Experts of a small language model: a shared expert of 128 neurons.
Below are experts of layer 3 (counted from 0) of a mixture-of-experts language model. Rows are named router (the router's row for the expert) and show model dimensions 80-119. Each number is 128 + 32 x the weight over its row's rms, rounded and kept within 0 to 255. Numbers have three digits each.
After each expert's rows: a language model's description of what the expert responds to; "comes before" lists some tokens at least twice as common just after its tokens as in all text. This comes from a sample of Wikipedia text that the model never trained on. Tokens count by the router's weight.

# expert 55
router:115179070133085172169109126159147105164134118143113194104137130172091090149103141112123103104176097144068136130070187129
Description: Row-opening pipes
comes before: " ", "|", " Total", " Party", " Preceded", " Year"

# expert 50
router:130149153093097110129124107114095211119036086130176129127107148098193105103158109137187140084107156079054095140147181132
Description: Commas
comes before: " and", " which", " the", " but", " he", " a"

# expert 20
router:097172080099165118142108085131070109152110079156127141108103133109119036098119113104152089149166107169111146159110163148
Description: List bullets, digits
comes before: "1", "3", "4", "8", "6", "="

# expert 18
router:126124136101080114165157121120025140130142117098164140159145105103114103118178148083088160180168145168162170154100143168
Description: Line breaks and headings
comes before: "-", "|", "==", " The", "The", "==="

# expert 17
router:181133119118090083122081122105102125122135080079131107140160113055135137129167097126119104112116090142102137197062207125
Description: Quantifiers and count numbers
comes before: "0", "th", "5", " years", "–", "7"

# expert 28
router:140092170136104128151127125139107157154126098076188110179095113176140135165184139129154090127107085066124140106136115131
Description: Name-ending syllables
comes before: ",", " (", "\n", "'s", " =\n\n", " de"

# expert 32
router:159148064136152163155101146181010146136102084117171146137083108108154092101141117107106088132113101121123207182110068182
Description: Closing punctuation
comes before: "-", "|", " |", " (", " |\n", " /"

# expert 44
router:162093134157182120131132115212121062175151138136168109118123160116098139111123136109130110184135099142156150150114149215
Description: Field and header labels
comes before: ":", " |", "\n", "==\n", " of", " |\n"

# expert 46
router:091107169133079137127139132112136106168129148123103154138110130115133110168118118126127110107119075120154193068131152166
Description: Table cell separators
comes before: " ", " —", " \"", " +", " −", " -"

# expert 37
router:114129133087146075117086145167116129123137121130151149147153140114151092155126126105120131176210131155111124145105172158
Description: Leading digits, kin nouns
comes before: "0", "9", "–", "8", "5", "7"

# expert 1
router:145105155113126095114077032212125107180120069121121136084091137116129097099101126116078119155123125155114151175103121157
Description: Table cell separators
comes before: " |", " ", "2", "1", " \"", " -"

# expert 47
router:164123137096111121134130088098059167118136124121098083090076147088151067098144094133093129170142152133086117112091171166
Description: Common nouns after articles
comes before: " of", " in", "\"", " to", "'s", " for"

# expert 61
router:213079169118081079167174148157129189168160179097121137123082155156142067138141116106069075144161109063092142122149122149
Description: Prepositions in prose
comes before: " the", " a", " his", " their", " this", " its"

# expert 38
router:187113149105095132098128182208083161135149153138096159107096101105187089109100116095093110185143128114090132068065160187
Description: Words after in
comes before: "1", ",", " of", "9", " to", ".\n\n"

# expert 13
router:115102137132092116102121104140106153127122159141141154125118126107100085142139124078122120116138131104132139165054158187
Description: Topic nouns after determiners
comes before: " of", ",", ".", " in", " was", ".\n\n"

# expert 43
router:138147109098149134162122123119159165163070062141190126110106146093118068138125104113133139144164170176071165117054179150
Description: Months and time spans
comes before: " ", ",", " of", " |\n"

# expert 16
router:171127166070172142166102090114093132174133104125074163158138158134141089128134144167090153177095112095084119091087115116
Description: Place and nationality names
comes before: ",", "\n", " States", "'s", " City", ".\n\n"

# expert 23
router:171145095132154110181126091194112217112119160126154136127122148133141092112088170100130097159163110130072145126105082166
Description: Locative and temporal prepositions
comes before: " the", " ", " a", " his", " this", " its"

# expert 5
router:174124123077155060183130087160120104148087146089120097061131137137134060109118144110112121122134121034103159146139173128
Description: Digits in statistics
comes before: " |", "0", ".", "%", "5", "6"

# expert 63
router:169108193086065105131115072114092149163106141105170146144136157122168129141107085184159224087101072118081126176096147114
Description: Prepositions and subordinators
comes before: " the", " a", " his", " an", " its", " well"

# expert 8
router:115150097155170122173133135126081166134161119140121136159107189130093065163129135061146066111158149134136216163067110143
Description: Organization name heads
comes before: " (", ",", " |", "\n", " and", " in"

# expert 21
router:151127122117067160189161068201094131112148159075147116134117169023131080150157119113089093111124052082134167084111146187
Description: Role and group nouns
comes before: " of", ",", " in", " and", ".", "\n"

# expert 30
router:157077174132114123096103096161072175138159118067121108147115130099088150109105113142143076214153147103085192142056191132
Description: Clause connectors, punctuation
comes before: " The", "==", " the", " In", " He", " he"

# expert 26
router:144072118147112097116166102134086149138166097115113078176102132068081084133175122074075084140166084119147127117103157162
Description: Connective prepositions
comes before: " the", " a", " his", " its", " their", " an"

# expert 60
router:088131186108121118157178174093122112137116161124081150123137133080120127203115073124119095113149123115152199081139149148
Description: Table column separators
comes before: " ", " —", " +", " −", " \"", " ."

# expert 41
router:140127130104079129121118070144114144164130105098109172076056166101090108138087129151111101115166103151090136169107180127
Description: Separators between numbers
comes before: " ", "1", "2", "3", "0", "5"

# expert 49
router:126113115063117142150096075154083178177129093084136124107117164111146074111110122087115148133116131140079179172143149182
Description: Space before numbers
comes before: "1", "2", "3", "4", "5", "6"

# expert 31
router:153176173119110101146166129136094157158100097093130118122146182144152160171124188123148132112150126141115131135100131198
Description: Name-ending syllables
comes before: ",", " (", "\n", "'s", "\"", "i"

# expert 2
router:183137123079081068111132116181041119157109133120126156165085117135126080136098144121139121147197159079116130071102170221
Description: Digits in numbers
comes before: " |", "5", "6", "0", "–", "4"

# expert 40
router:149083120173113102150106133194118077169141184149142094141124138145102108099100132111154115115150085153115104153129132173
Description: Infobox field labels
comes before: ":", "-", "\n", "=", " •", " by"

# expert 59
router:150098118126103105088133093108089105145115134137107179088126133132091077092112127119115149168133201074129130220080136169
Description: Nouns after "the"
comes before: " of", "'s", " was", "th", " States", " is"

# expert 24
router:131130163088127108190171097148103134142104150125109135173111168089088122144169171172137161123089115093107135076090132128
Description: Name ending pieces
comes before: ",", " (", "'s", "\n", " and", "\""

# expert 56
router:117150106125131066116112081186091114151102066171079127144131140090121085125090107174177089155097099150112108138140131142
Description: Line-start list markers
comes before: " ", " \"", " The", " •", " Born", " -"

# expert 25
router:125010094131140138117153135143119084130163190084147146159106139136122124103123058171114140183127142109104115111129145149
Description: Mid-word pieces, row ends
comes before: "|", "0", "9", "ing", "ed", "ation"

# expert 52
router:129151118086115143167129144193072190155123137103109110092111151058088060143122116153114148126140107107104179206125173134
Description: Numeric table cells
comes before: " |", "1", " ", " |\n", "2", "0"

# expert 12
router:139141142108149127134166145137094072209139074169181142100131172097121144186134086088097125139166079078111221180126108102
Description: Pronouns and verbs
comes before: " a", " the", " to", " was", " been", " his"

# expert 45
router:142079183109098141117165105125049147108143092125179092142063140119170140168164158092161153104104149058091141163077153121
Description: Verbs and clause punctuation
comes before: " The", " a", " the", " and", " In", " He"

# expert 0
router:154124101115173066153138098149138105161103051145141123094109172134127081180140104125099124146124114117131210150100184174
Description: Digits in chart tables
comes before: "0", "9", "|", "5", "4", ")"

# expert 42
router:122118117131118063104102115129099132118104096167114160141099136079096077099139119135153132164148103097031170170090158140
Description: Years and numerals
comes before: " |", ",", "–", "0", ")\n", "9"

# expert 14
router:132126136142113132175095090127106125087160170091117115134132178114163096111127100102095111129166110085114120103075194176
Description: Plural common nouns
comes before: ",", " of", " and", ".", " in", ".\n\n"

# expert 10
router:151086134137131165151167058167107124141095095137101137076098115152145073134106112161137140191164089156105149165116141166
Description: Leading digits in tables
comes before: "9", "0", "8", " |", "5", "7"